From a checkpoint of a small mixture-of-experts model trained on Wikipedia: a softmax router.
Below are experts of layer 3 (counted from 0) of a mixture-of-experts language model. Rows are named router (the router's row for the expert), gate (a neuron's input weights, with its number), up (a neuron's input weights, with its number), down (a neuron's output weights, with its number) and show model dimensions 0-127. Each number is 128 + 24 x the weight over its row's rms, rounded and kept within 0 to 255. Numbers have three digits each.
After each expert's rows: "comes after" lists some tokens at least twice as common just before its tokens as in all text; "comes before" lists some tokens at least twice as common just after its tokens as in all text. This comes from a sample of Wikipedia text that the model never trained on. Tokens count by the router's weight.

# expert 115
router:117158102142105168138123101110120089115122141176116100162136142120113116093139079134120188117103136088130168122123128097122160124142122094134170151170145145124135119150069135140115157101107145132100153151154150136157143101179130115103125111117098121149104131120078122159120120119136094116103076106122143137107082145112121094165150172116146171120169144135134137138096094125130124127136
gate0:195161154160141115119106148104106099176152104161121147087081102155113133139136103174104118136105137134117156143188156139107155130130091124121142126151117130131145115147093128071131136191147117145155131088147132110135185137117139155154149104118128131148114132108118102118120097110123112139093119116107143137109115101135132180153126146164103136151098106145183143109145131123133131112157
up0:117126127147152145127162177139099172174196094110134148176103151144132102135120093120138126116118086128134136157074088171130140126076098135144111107119159153134099146122151126144164160157127130172095111103122146141135154135103124097130107154120126162103127100122121135124174119112120165113116174136109124113104151112149163113141139139143141161158092119096145167103132094146138146125136
down0:162148134189098168132168172104109076167163085128157161131118110141110133154139114148119128135094117150154127146165104147100136124154098099129118112135107128114106134114111161113104100141133108123114118133144147093112158168146155155102127110117163168159120129093130113129088107119096132138131144148108148155118099130184095146144100128165144150136075127127130156141143122159068121129135
comes after: "0", "3", "1", "4", "2", "5"
comes before: "1", "0", "2", "3", "4", "6"

# expert 30
router:125148133167112132087140125151100081088166141115128102144156111120113122133172099126125135123131157095155051162103162163164152123084137121144145159111150148169125117132110089165102146133107108074124129125121147153167151114163092126111118117102121125109126129104116173131112143083124104118142096140095150141163149180132113137139151143119135138159134128089143110143111113154159106115139
gate0:134152181150164146125164144124105126063151100136153175069117119098117172165116146104119105139162130138137119103119143172142116138080137100101109172146164099103082141065120162147105138135113149133128105144134132088115135101104125126129118099167108096130089127108113121137155133121123116112117125123140105165087106121113117152105116133109161129134156140148122103143171128157120127143107
up0:128154164132085155116111095129171118120116143088073113137129143096121123096116157072144142112116113161125174145122105166102103097134125149113143132103131113133117138122164139168154116150103135139073154151137153116154142132129107161152168157138110111114140111168102155178148112116130122157149123118155119121161167082103177113144097146128170130131091156158129151150143120136124091145128
down0:098125132085105102149136104143123124080103123134114127130168149138108142133104120141135152144150080141120160122149145112075157100154170161114143127130112166088089140121095081094146154141112103143078143116117149174115101095158153154146132149106135144157090124123136113153163113101126165111098114100112137106047130153128128130131121124125118134109108128145168082110111149139134154146134
comes after: "\n\n", "\n", "==", "|---|---|---|---", "International", "== B"
comes before: "\n", "\n\n", "==", " ==", ":", "==="

# expert 90
router:106151101110143134119127082166138152134165091130148141101160133142145102178125113083129128128133129089139125106112103144097145067099108111118167163130137139127083184151088130115126146144095133122122133152131125120127157088099111119162125108117110103174141098154161126146065122125112128171110089081118130121117123117136131119165110137093108167124152123134131133176112154130166105123133
gate0:103088159099103093140105124081134073110137133110142153141143095163126127137109134147140091099145107113124112129148127114120137161145125107128139156141125124135100165125103138115099109166143138113099129098121138144144141147158176095130137158160089131130143137117118145135204140136151094134157116127121108172164131119122147100098136140114120135150175121120141162115142203060152145160118
up0:142123112156135151143164103135125129129139122180142117127133122129098175126133101112125119161138114085181139145158104139102123105136129157103145092085117108106134107138149110163143122112124074127120098128142129149115142091131069149135071116116160125143084120142109136099150092120119160120096157114130101118094118128132140113120131102149125102158090144133153133115083162130154172105206
down0:138140113136106118106134113126140123165107059128081110180142134156113134103131122140088101102143134113105124086119113134148123103132119150142155136185135121150102116117120132129153118162164106168106121110104129146113128182136116123097099158142108137150142142121057154138104156158146117144147125123096129168125125190133131114102103113141145143146128172066102159141107092130116126141094
comes after: " | ", ", ", " (", " ", "–", " in "
comes before: " | ", "–", ".", "; ", ",", "010"

# expert 62
router:103118105149147180158117081145154084134140128164133115159146143120135092119156094111162097104152099089161174102133154135160162127119148092155137140129142152110147079135095159157101140109117178164121128096146112113130125129156125142115115120098138120104100139124122089160120131130149111105104113147109102170129148112133148109162111142136168141108113176156151127187110125104160125106130
gate0:149119170133137108100110098119143138143157156121158151110099124130115152140122138150137168112136111106112067106159131122153086162133137146143148129148123148130096151108109125117102134177137165161144142140066151115134146118161137143107191090136095116150159128115114124135117140127110098151139132082145129140133142122092066114123092141142176125090108114113136125105177150168151128179116
up0:098100116139151117105124159126120126168164078113148147117127154091098129128095140089125140090117146105081154132108142142091172166131125141147145154152154154132162102120151120132098100151133119111110139183137102106137085110123122115120141122102117093101158112101133150107116147138120150084105152181068121121115093108105125111113115140096110168155125109138110079101094101152102127125115
down0:109082121126135142118106112150131108135116085120162107118116129126094080163136086119129109102112137094106147129162191120133168124135112131118127155115123144095176085144059158130095086125095125134126110177171153110146126091120116133137121116099129096156119164119137111132109127162129141106151124120130147161116175139114132133175115137162119148167151162145120157167112144099123138105152
comes after: "1", "2", "8", "7", "6", "5"
comes before: "–", ".", ")", " |", ",", ", the"

# expert 28
router:082162128134104143149140114152081162143131137153113102136157092106106123111183098114144161131096122111112132157083118116122147108138098112172154133130107200145108150174103096118107151135111134111119144104158173130147174069150111131127108123102110110093097144135132147121119146117127105150143111128110148130151095130117132104140154151076162157109155109097136117121098117120137099090130
gate0:067114100153116147139146113091124136102125137100129155146122106156126109121145144129150129126104107139141053116112120171106133126106129137134123131178111152119114126147156109115123131143105161069145145112134119096137110070092089129196137165119097126119140116145144130089138113104105143143103117091097111171105102138139133144160125143118107115158075099153114106143113117135169113116083
up0:116145107090148125146147127144134133152102123128130116154183120126110098163134143082112095132154136115113140164097093104089099107131138108101104129098092167094166118135058108136100114147136121116133148091171109099105143120099164139146138145102153122132143144082132116149124082161116162105116107165123126157152102134142100131115114158152086142129091148092102171140122123112145107133092
down0:182104096114090132133145163161139114102118149157109117143155136153134140096086139157088120115113110130156055147121136134133115142130061106132079128111107113110155106142152164103124107117145117134081121087125137109136127115161088138164155156161115141094084124113203129094137104118134132135161131109114132150134142130116108143112085124136149157123117124123097145152123134158144100128111
comes after: "0", "1", " | ", "3", " |  | ", "4"
comes before: "0", "\n", "3", "1", "2", "4"

# expert 34
router:130138084193104145131123100142136149120109159123124112114128139147107109127174112101137161108136125096128088118094145112128134101117151105147152160105115191143116150146111084172117140156100133130122165137105151116111138070139116151112097128088095152124105128138133085147083124147102114166114106115096173122171118157125137151161093148106140140151131126109164109146088126115154116151101
gate0:102116133116152155150141114160134143139112120100130141156144127157104132161113096136097142130131115113145187123110121106112103175148096122137074107159122087107103111088085130131152106171161130138129084160175132133139116121103129127119131150140143142147121133133152146136144135151194112105082164140137147109170117182164109115147166120163101102132089076155125137105127111137159121110133
up0:117127117168126084181092153090095167153134166116139110100109160126094158139135104112100143166120095145110121128144115154105131100147124118146123144145137172145111114093139157151118129142117093129104108109152096130162114110058131153099126152102098140147118069168091109128141132105080139130128143101074149148108121172115132174107102137119123131110148112123148125105148116112138143105142
down0:118136131157127126109104124130111141080131141079114087157112138131145144124167150119100183135127101155114137116125150127129143141171142190138115126117122138149162100118102112122138094077098107125138162097105085095151138104168073147109148098134107149147131116121150105122138136112093098077083183148163159118127145155116137143108118117091095088146129137110104128148134136138147134118168
comes after: ", ", "1", " in ", " (born ", ": ", " ("
comes before: "1", "2", ", ", " (age ", ")", "8"

# expert 96
router:141123147149117141119087084138163126147153129144120129145144145164176100107090085107147111116147144094142144142140153110171156146114131114159142163109118110104088112149086167132128162140114181156113139127084126120155135131185138094119167147111128165116115127132101112183147156130132129124101101134097105159143121132110159080156136158130143136133149100089099143141129157157149096101132
gate0:114155107080139149133159166125122157138132142156132157072133128114140141121113111146147179099203160159139150117140152114111145121137119124122124102120127120120118159112103154124176155101117156153097127107130096118144138142148151135075098139086099113130109123088124147145116102141076115104132119165169120137128182117164122139103115138090108090114088124136110149156136114131089089106125
up0:155091124155141156131105185102115159128180065072134132119094090117128129145157140077163167123132152101153157115113149131134109134110117121151145116130161108116109153136140125126118083135173140098126077129112112121144094130141138134126127108125120155111169125119079134132114080142098134143157112133132142138120114097112156143177124090143125140079133141116138139123114168108077130153152
down0:164146131115126064134158169158124136145138105114090176084167133108119088114099161146128191104138138159111136113121179174147132102137145149136080116137109132133135138120148150159121173109137151142135124079122146153181147125145112105157148126134115132141153135139177103130125100138134128132109073154118151166115102138126171123114146136119099119111126121148141145122110119126143119151184
comes after: "| ", "–", " | ", "2", "\n", ":"
comes before: " | ", " |", ".", "–", ":", ", "

# expert 22
router:174148106095093123134105098102114168117098113150140114132136169119133139090116094071146109122126121114118139119130135068100152110133150101164148134116110095122130133167105112110155130154145159133196129137147152139124135131166129116138122112110091137134096108156092074143167151157118116154141093140112174137126123148126132115168134150105161156182159101141122109151088111151110114136132
gate0:106141126143112139098114164120107096111093120116163132204123131141118157130147131128154133103152073109144164150151168134119132138114152075152114129137151138143114106108105148155137122099161154128176149123129112169096121119132152109146172112093148079121154134098068123139154070143116108095142105118149138098135079129143127110151120121142103141139115144097121114103161151141166136110147
up0:164166127118131119151109159067101134105143162136093156139140164102099183110116111087146102143112126151113107143119155121135177173071144143153116127136113149123117155130148140110144137165118118153101143082114154102136134137133151144067143139135126119111111109131141184139093146118117141095132111149107112139124089157130131126097128153165137119148127145117103151082152140131171175159122
down0:113130143130149185160109118113141129113175110105141131113191137153169134149098148136116085170080114141107118129151120110121130145123128131136163110124147105110173108123138174102127123140106127123105108111126126139156144134090127114133139137110089103075117118104149168138124115141117143094098155092172118093088136103141114167099104085165134143096082106135105175138140108155101145133145
comes after: "\n", "3", "0", "6", "1", "4"
comes before: "1", "2", "0", "3", "6", "4"

# expert 117
router:148121156138125120086130108137093123122125164143084163099139138145138139129139157099125134091122140101158114144117152098128132137126120118157108159088109125117114185152133071167091104120095128122098133100112149135145099110153112160119140120101133169159129137111117170134073123169091141157173102129139153157174114126117153130134123134161130155165089122109162097142137126175159114094105
gate0:130139175115111096132071136142170129131183164129170183106137180132133135139095131095135159125136139123091114150134091121132148113138176167097097092126138164141154130128123138130124110121074138145115135116141142147112088154115109130153124082129107113076151133111122132107142165109168123145135123113100175167132181136148104136126150133167125154099131146109121116135107093148121110125136
up0:109149153157136138144138118094167119095130135158147115132122116135138156137126151092151153109097110115116124114094109101106095171161138114105129120169137111144155119109116138147135138093120143068117115116104093093106093095153125120108102110101128126110151171090154095177133111148099145087169121106151101066094116141154129146131115083102191159143137137098128133131138133111133169129128
down0:143103111094147115104135154120080118131137092146155100126109124154102142149143118131162113141114114149125118127103110101121164116177136124146130101151136152076112123138146173097121149114100158134115120109154144150125151109138105097104159079126127166169172142073140137118147085154173104093119098121166150144126098098120163149106110099105166110120098114116115102148180095129138163125130
comes after: "\n", "-", "\n\n", "|", "- •", "- St"
comes before: ":", ": ", " by:", "=", "\n", ": C"

# expert 21
router:160125165170121112097131112147103117139142175124114130121115148138106100146119145127119141109128154086158069171079152163098147142114134125161122150120122108112139159137136097172113084123112109129080146121120156133137099114155115154111132124094127137148125131132086158138098136149081116162166105129126148138192108147060148133150122132153131132165118128102165115148133119170145095105124
gate0:166135116105131125168112109153186139132118157088130098103157157137109114104123128135155120168153118134131127108130109129087091130087140167116154111119108124171130116170139113105120128099166146136109169103155123136091148152146141108083078117116170129155100118145132156125126103103098112156120151139111071145122147158112113111073128146079137148130108160131123116150132179119167137119151
up0:128094186134137102134121150127082158139121132157154183111096118128146113140086131079154104122141170141136140128160130112115119106160125129154133155128163086127153128135111125141102139119132131084107078150107099156128130091178128123095151118083123149144162116104107154149093133130131110127110130158125138115145121123130108133143164105131147110152095127074109169165148157116136144149059
down0:103125139143168148127100113122134090116162141099136125114149152158119096157121108163102162140110117108127102159155155162133165116161114112126189092142128162132120105095131145158118091142177145089122091164112154070127117125090093126171158134133146113118117083088118116121082124148120131106132105144127130116171137114113115104152135156096108093105155140138123119092156143142117100154102
comes after: "\n", "-", "\n\n", "|", "- St", "- "
comes before: ":", ": ", "\n", ": M", " by:", ": P"

# expert 107
router:167160128124104151133097095146099164109119091128115105160121167146126133087128083114185119138140118110122135107128127073121148123156129113157147132157146147114143158183126141107149145132121173137154121115117141112126140094161107110152110114127129113140090094168125080157146128168134114141137081150122117125138104094119144109162167162087149153138149133154101145135082086159113098115112
gate0:177131122122119123143141127133144125111126132111113165103160135205143142125120117129106124108156121149124055150108147143126142145184120132148124138116117119091129101107131138143166146156157097106139124089173108119117106151130111136125135150144100095170101135123142113155128089196099107137108124151179155108144108152132116141151118103132107110157127092122134127127115074125100128073084
up0:134136113146149139135076134118168092158147119143123135143142137119147107138131133144147143070172159102128131139130162139099145137080117079130098137102136114133190110116118123124098113107104101101190161133110121145147170159139126075164091139114171147111147119121149112103118080151095120138141108099158102109118076155137127142156114104114172130135118145145106138128091119118122105122102
down0:123154139085101078105149105113154126109146163161174152118102136126100154105081144113157151129170132095099124159148141150129104137155143139120125136173122120072103084102162112103138138149131134156144117084119106159123152147151159112112156148122110127126130103133098137119125123151162104124158182124119143115181118116148135098096168125111111114082146138090100123144095125152133112115164
comes after: "0", "3", "1", "2", "4", "6"
comes before: "1", "0", "2", "3", "4", "6"